From a checkpoint of a small mixture-of-experts model trained on Wikipedia.
Training: a variant of SOAP for the experts, 410M tokens, 6250 steps.
Below are experts of layer 5 (counted from 0) of a mixture-of-experts language model. Rows are named router (the router's row for the expert), up (a neuron's input weights, with its number), down (a neuron's output weights, with its number) and show model dimensions 64-127. Each number is 50 + 12 x the weight over its row's rms, rounded and kept within 0 to 99.
After each expert's rows: a language model's description of what the expert responds to. This comes from a sample of Wikipedia text that the model never trained on.

# expert 36
router:32 50 61 47 33 55 37 39 51 34 70 55 50 40 28 60 85 67 58 51 44 47 39 47 25 45 46 61 60 35 62 65 61 59 46 49 47 54 36 57 56 53 39 81 60 65 55 48 41 54 64 51 49 67 48 62 29 48 41 54 64 44 40 30
up0:50 33 40 50 35 70 27 44 37 53 55 60 51 41 58 51 55 48 48 51 51 30 60 59 40 59 58 46 33 57 78 59 49 41 51 44 68 48 45 45 35 50 51 39 49 53 53 67 57 68 35 44 72 37 46 58 69 54 36 46 62 44 57 36
down0:54 64 65 51 66 66 59 60 73 52 55 47 42 56 70 66 29 55 46 62 30 62 39 64 53 47 24 63 60 66 37 24 47 50 38 41 44 42 67 33 61 69 43 48 79 51 60 56 41 53 37 42 55 47 51 44 43 46 40 53 56 35 50 57
Sentence-final punctuation. Periods ending sentences before a paragraph break, plus closing parentheses, semicolons, colons and abbreviation periods (Hook., U.K.).

# expert 15
router:32 50 57 26 54 60 23 55 51 34 64 52 53 48 36 69 61 41 59 50 51 54 38 35 40 35 40 54 61 49 55 58 51 54 59 61 51 45 46 79 59 55 37 45 47 73 53 59 40 49 52 41 56 59 38 46 57 45 43 56 78 47 43 46
up0:51 35 44 36 65 48 32 46 42 60 49 65 60 65 63 52 64 48 66 50 62 54 52 50 39 62 37 57 54 16 42 34 65 40 63 64 41 65 55 30 68 39 44 55 55 42 63 37 49 35 47 42 49 36 47 72 43 46 40 60 29 53 47 65
down0:79 57 66 43 58 45 46 52 65 71 42 61 33 58 60 63 58 70 43 60 62 72 57 44 60 51 46 31 69 32 59 52 32 56 63 55 52 59 67 67 57 51 57 32 40 48 47 33 48 53 43 69 30 67 68 41 57 53 56 42 54 65 60 50
Quotes and letter a. Opening double quotation marks before quoted words, and the letter a inside or ending words, e.g. Nebraska, Godzilla, bureaucratic, versa.

# expert 42
router:27 50 49 68 61 54 41 44 63 32 70 52 37 53 28 53 52 47 49 55 55 66 51 40 31 27 41 76 53 41 32 59 54 58 62 51 50 53 40 59 47 61 45 60 50 58 68 38 54 49 63 52 40 50 41 54 58 41 25 32 62 45 48 51
up0:27 52 42 62 65 53 37 55 62 70 60 59 31 37 39 48 56 39 34 55 61 72 38 33 40 43 71 34 63 50 71 67 53 67 57 44 40 10 52 44 32 54 33 63 51 64 54 51 56 50 50 52 51 42 45 32 51 57 34 66 49 67 50 46
down0:68 54 51 61 55 47 71 36 47 49 57 54 72 50 53 70 39 68 41 43 74 58 68 46 65 58 52 55 34 61 47 47 56 40 55 38 32 74 42 59 65 62 59 56 63 56 55 61 49 54 32 48 48 48 56 52 42 52 47 53 52 34 39 49
Section headings, quantifiers. Wiki heading markers == and === around titles like History or Bibliography, and quantity words such as two, three, both, several.

# expert 59
router:58 40 50 53 47 66 42 31 51 42 76 60 37 60 39 50 56 62 49 64 62 39 50 29 42 41 26 48 74 52 52 57 54 57 64 47 42 40 51 48 25 48 42 58 53 61 61 48 35 39 56 56 48 46 58 50 50 39 53 43 54 34 41 68
up0:44 70 40 74 44 54 64 35 52 66 38 62 64 53 40 56 37 54 41 55 59 63 28 66 64 31 51 53 71 38 37 33 56 58 36 56 55 65 66 46 71 51 51 70 74 47 47 37 30 61 68 35 58 40 54 67 57 54 42 34 42 55 74 50
down0:60 39 58 39 76 64 67 60 36 32 73 48 46 36 69 30 54 59 56 42 37 46 69 29 59 64 36 52 32 57 53 39 57 53 62 46 33 28 63 44 72 42 54 48 44 46 52 53 41 43 48 56 43 57 38 55 49 43 46 45 27 57 52 49
Definite articles and time spans. The and The at phrase or sentence starts, and time-unit nouns after numbers, as in "Four years later", "16 year drought".

# expert 21
router:30 54 62 36 51 59 35 30 48 55 65 50 42 60 39 46 67 49 53 44 58 54 47 34 30 57 28 60 58 57 51 44 46 65 58 58 45 24 35 59 64 53 36 61 35 46 72 42 42 33 47 62 58 46 46 51 37 40 54 51 62 26 36 44
up0:83 52 35 39 50 41 45 42 35 49 58 43 33 45 31 41 45 35 32 46 71 43 47 49 58 51 95 48 72 49 67 29 72 49 48 44 45 39 43 44 82 56 55 72 70 61 26 49 43 38 51 40 47 37 61 43 61 46 60 53 53 59 56 27
down0:40 47 60 31 33 62 59 39 20 58 54 67 59 58 51 59 56 42 36 24 32 47 54 40 58 67 38 25 36 44 44 24 67 67 33 57 59 51 51 30 38 66 48 76 53 74 45 58 49 56 33 40 62 43 43 58 65 58 44 49 66 36 31 35
Small digits in scores. Single digits and small numbers in sports scores, list numbering and year endings, e.g. 6–4, 201(3), 0–6.

# expert 5
router:56 57 66 58 59 52 36 47 53 31 51 52 51 49 51 53 71 44 63 57 63 68 53 42 35 36 52 53 53 36 50 65 48 57 52 58 53 39 58 55 37 60 38 60 35 50 48 57 50 42 61 60 39 60 38 45 44 32 48 32 52 26 43 67
up0:61 63 55 37 47 33 32 48 71 59 37 51 59 46 68 58 74 48 60 45 63 67 49 37 58 41 62 48 46 51 54 56 36 40 45 45 36 49 50 48 46 48 26 59 54 67 54 60 59 45 55 65 52 25 29 47 23 46 47 42 53 46 69 42
down0:39 58 38 38 36 38 58 54 46 55 57 52 83 31 53 54 42 46 41 48 51 40 46 28 31 55 39 44 69 66 51 58 60 61 57 43 75 40 44 31 40 41 55 66 32 51 57 53 44 43 62 36 57 68 31 78 69 51 53 71 39 37 56 67
Spatial/temporal prepositions. Prepositions opening a phrase, especially on, from, between, in, through, across, as in "launched on 21 December", "money from sales".

# expert 20
router:35 25 44 59 48 65 24 41 62 37 71 56 51 48 32 56 51 45 53 42 65 37 46 49 41 29 20 53 66 43 58 56 54 76 69 54 20 34 38 45 40 57 46 67 40 38 50 57 59 25 50 55 51 43 35 40 54 42 57 31 58 56 35 56
up0:50 68 35 53 56 53 46 41 40 49 81 56 53 31 50 42 45 35 57 53 68 45 36 41 62 53 63 52 48 53 26 37 46 63 53 45 49 61 62 41 31 46 42 55 78 42 41 63 46 54 68 51 61 58 37 31 51 46 34 53 61 65 53 45
down0:61 45 70 71 68 42 49 64 61 47 50 66 58 66 59 60 44 51 42 43 46 50 50 43 66 31 57 46 60 44 51 55 43 38 60 44 61 48 39 52 39 65 50 54 53 60 63 58 80 49 37 29 54 39 55 47 55 66 73 55 59 49 27 47
Clause-boundary commas, conjunctions. Commas ending an introductory phrase or date, and clause openers like that, when, where, Although, While, because.

# expert 39
router:50 31 52 51 50 54 45 41 68 34 47 69 46 51 29 39 61 50 62 43 61 37 31 46 43 46 30 54 53 29 39 55 40 59 48 76 40 50 47 56 31 55 44 80 52 50 56 34 42 53 55 65 56 53 57 58 56 26 39 43 54 24 46 37
up0:67 34 48 75 50 64 38 67 59 40 49 56 57 38 62 29 48 51 60 46 65 67 62 51 38 52 29 30 56 54 36 53 48 68 39 44 67 48 59 48 49 48 62 56 44 44 45 55 61 52 67 51 35 15 58 55 74 51 50 35 51 65 37 53
down0:66 29 57 69 53 64 62 35 27 58 56 39 35 52 56 60 36 67 35 40 47 24 66 50 45 71 32 61 43 45 57 45 52 61 63 59 39 56 46 48 70 69 49 49 51 66 36 80 31 63 55 47 24 46 54 57 52 43 43 44 67 46 54 39
Abbreviation-final letters. Last capital letter of abbreviations, plus following name words like Road, Cup, Championship, as in AC Milan, FDIC insured, Serie D.

# expert 37
router:53 51 50 49 39 49 42 51 58 45 50 58 42 54 44 54 69 63 47 57 53 53 55 45 46 30 52 50 63 40 64 54 55 55 48 55 57 57 31 46 20 53 36 44 47 40 58 49 43 36 53 51 45 65 51 62 31 46 56 42 65 40 38 54
up0:76 46 61 25 41 59 49 55 47 30 39 51 29 55 48 61 63 54 77 68 58 46 55 41 45 74 54 36 53 63 64 41 59 49 74 35 65 50 40 50 45 54 57 35 47 53 53 41 37 44 59 50 35 38 28 53 40 44 32 41 35 40 65 41
down0:45 59 50 38 45 52 45 29 43 41 51 48 67 55 47 64 72 47 58 29 64 41 52 41 59 41 55 67 65 25 54 46 66 52 41 10 59 54 43 36 53 39 76 49 54 51 82 56 55 44 51 67 54 44 48 65 45 49 69 67 60 63 61 52
Apostrophes in possessives. Apostrophes before s in possessives after names and plurals, such as Director's, Atlantic's, Bob's, and curly quotes.

# expert 29
router:54 51 59 50 43 65 42 46 58 32 54 45 68 55 19 56 63 43 51 38 58 51 43 42 23 22 43 70 68 54 62 58 52 58 57 59 42 63 57 75 42 53 38 53 71 72 66 48 47 51 59 56 59 50 31 52 63 26 49 45 63 46 43 25
up0:49 39 53 27 38 76 23 35 60 50 58 31 59 52 60 73 53 37 40 49 42 46 61 48 47 42 70 25 79 41 46 53 46 56 37 37 42 39 60 64 74 42 38 43 53 57 60 38 59 49 73 48 60 42 44 38 57 51 39 54 60 52 54 70
down0:76 75 35 64 55 29 53 44 55 40 64 49 48 37 38 32 66 48 49 74 46 42 36 31 43 47 35 65 45 36 57 51 48 42 57 51 73 54 46 49 57 50 48 51 39 38 63 48 61 60 53 40 41 56 54 58 40 52 62 35 30 49 42 49
Opening parenthesis. Opening brackets after a name, number or term, introducing births, ages, percentages or counts, as in "(born May 29", "(aged 74)".

# expert 16
router:46 60 67 57 78 52 40 55 47 32 75 57 28 61 33 56 60 70 70 48 59 73 56 40 35 49 37 59 57 52 45 43 42 62 57 48 52 26 51 64 42 59 45 69 47 69 43 52 44 34 69 67 47 51 38 42 57 23 59 46 48 50 44 39
up0:42 75 54 44 51 50 39 50 48 54 57 59 61 46 66 32 44 43 61 64 37 76 59 65 63 46 53 41 49 52 51 27 54 54 41 45 27 48 46 54 49 47 61 49 45 60 77 71 27 60 49 22 63 65 44 71 49 47 47 45 31 48 46 64
down0:43 61 38 56 51 30 52 51 63 53 89 50 52 63 38 64 58 35 41 51 46 61 27 47 64 31 40 54 28 65 38 46 44 62 66 59 64 66 41 44 46 52 45 77 34 30 47 54 68 66 48 56 48 66 55 37 56 59 40 54 53 31 36 46
Time and place prepositions. The preposition in, plus during, throughout, into and within, usually before a year, date, place or "the", as in "In 1186".

# expert 3
router:65 57 38 55 47 59 42 55 55 32 66 47 36 62 38 53 62 41 60 42 53 44 50 36 47 49 33 60 59 54 70 52 25 42 64 61 28 29 56 65 34 67 38 51 51 43 71 55 56 67 66 53 64 37 39 45 39 35 52 56 69 48 54 70
up0:59 43 52 63 33 59 42 61 43 49 51 72 43 33 52 50 81 74 43 32 58 57 40 33 62 61 53 64 50 52 67 40 45 57 58 45 44 37 37 30 45 63 18 54 44 60 58 40 59 50 40 44 29 29 54 53 68 57 48 60 52 42 40 40
down0:43 38 44 40 63 50 61 55 39 21 65 59 41 63 58 15 45 51 56 56 48 59 52 71 53 38 44 49 55 49 38 45 22 60 35 23 61 86 50 34 43 62 50 44 43 84 46 48 19 49 59 73 51 40 30 47 62 51 62 59 50 46 52 45
Sh/ak-type word pieces. Short middle-of-word pieces like sh, ak, ash, ish, ay, mostly in South Asian or Asian names, e.g. Shashaa, Baksey, Kayla.

# expert 40
router:28 60 66 62 49 54 41 51 52 49 55 53 33 45 57 74 38 46 51 43 71 42 64 43 31 27 36 58 60 57 59 46 45 70 65 53 39 51 37 53 56 77 57 63 60 44 57 55 42 47 45 47 66 69 42 52 43 21 50 40 62 30 43 44
up0:63 40 42 55 42 55 52 51 45 60 44 55 52 63 55 64 34 56 54 53 69 39 64 65 39 52 66 65 58 41 56 20 63 62 61 57 46 65 47 66 75 49 60 64 82 48 43 52 42 36 41 21 62 45 55 43 44 38 48 42 52 54 82 67
down0:37 52 56 55 42 62 37 52 37 59 75 41 53 75 49 46 24 51 54 46 37 53 62 64 70 59 49 44 45 54 56 53 50 57 42 57 34 58 56 34 57 39 33 35 41 41 51 55 67 63 21 45 51 36 66 61 43 67 65 37 45 72 75 48
Linking prepositions with/for/by. Prepositions introducing an agent, companion or purpose after verbs or nouns, such as commissioned by, road with, without, featuring.

# expert 13
router:57 32 56 36 50 60 44 35 60 48 74 46 28 71 53 61 49 65 69 41 59 40 58 45 29 38 44 55 48 42 54 45 42 53 60 65 41 36 39 66 40 53 47 47 24 50 77 42 44 22 75 45 50 58 41 51 51 35 52 50 53 28 55 35
up0:47 58 65 34 45 50 58 49 60 53 75 54 64 35 39 34 62 61 65 50 49 49 41 34 37 45 22 42 45 56 29 55 61 72 54 41 43 36 59 53 46 46 53 83 58 64 47 36 54 46 43 38 58 50 34 31 38 52 63 56 58 61 58 54
down0:43 78 62 49 24 54 20 56 70 54 48 31 53 62 46 54 58 57 69 54 50 29 38 29 46 56 71 61 47 44 54 40 37 42 59 51 46 39 59 40 66 35 45 49 63 35 45 65 53 39 33 30 46 56 53 62 48 69 62 79 55 49 42 53
Mid-word pieces of rare names. Short pieces inside unfamiliar proper names and Latin species names, in taxonomy boxes, place articles and tables: Mar-ous-si, Lakshman, Champ-ap-ur.

# expert 61
router:42 32 59 57 48 61 39 49 66 52 53 55 44 57 37 43 57 40 73 35 60 39 26 42 39 44 35 42 61 43 46 76 68 78 49 65 37 53 42 56 48 64 53 65 56 52 51 35 42 41 60 57 53 52 36 48 35 47 41 45 51 31 48 46
up0:54 66 40 42 57 63 53 48 33 47 35 62 38 49 50 63 44 45 50 56 43 60 47 46 46 61 47 50 60 68 40 55 58 40 61 45 31 38 38 52 54 69 47 56 57 55 60 25 51 62 55 74 64 62 47 31 42 42 17 68 28 33 56 36
down0:55 36 71 51 49 51 63 41 46 37 50 42 77 55 40 36 76 49 42 49 46 27 53 50 63 31 28 55 29 55 50 42 51 69 57 44 56 52 45 34 46 45 56 58 70 62 43 59 37 54 61 45 29 51 54 50 34 35 62 38 63 69 64 50
Institution name words. Capitalized head words inside names of organizations and places, such as University, States, Court, Committee, York City, World Heritage.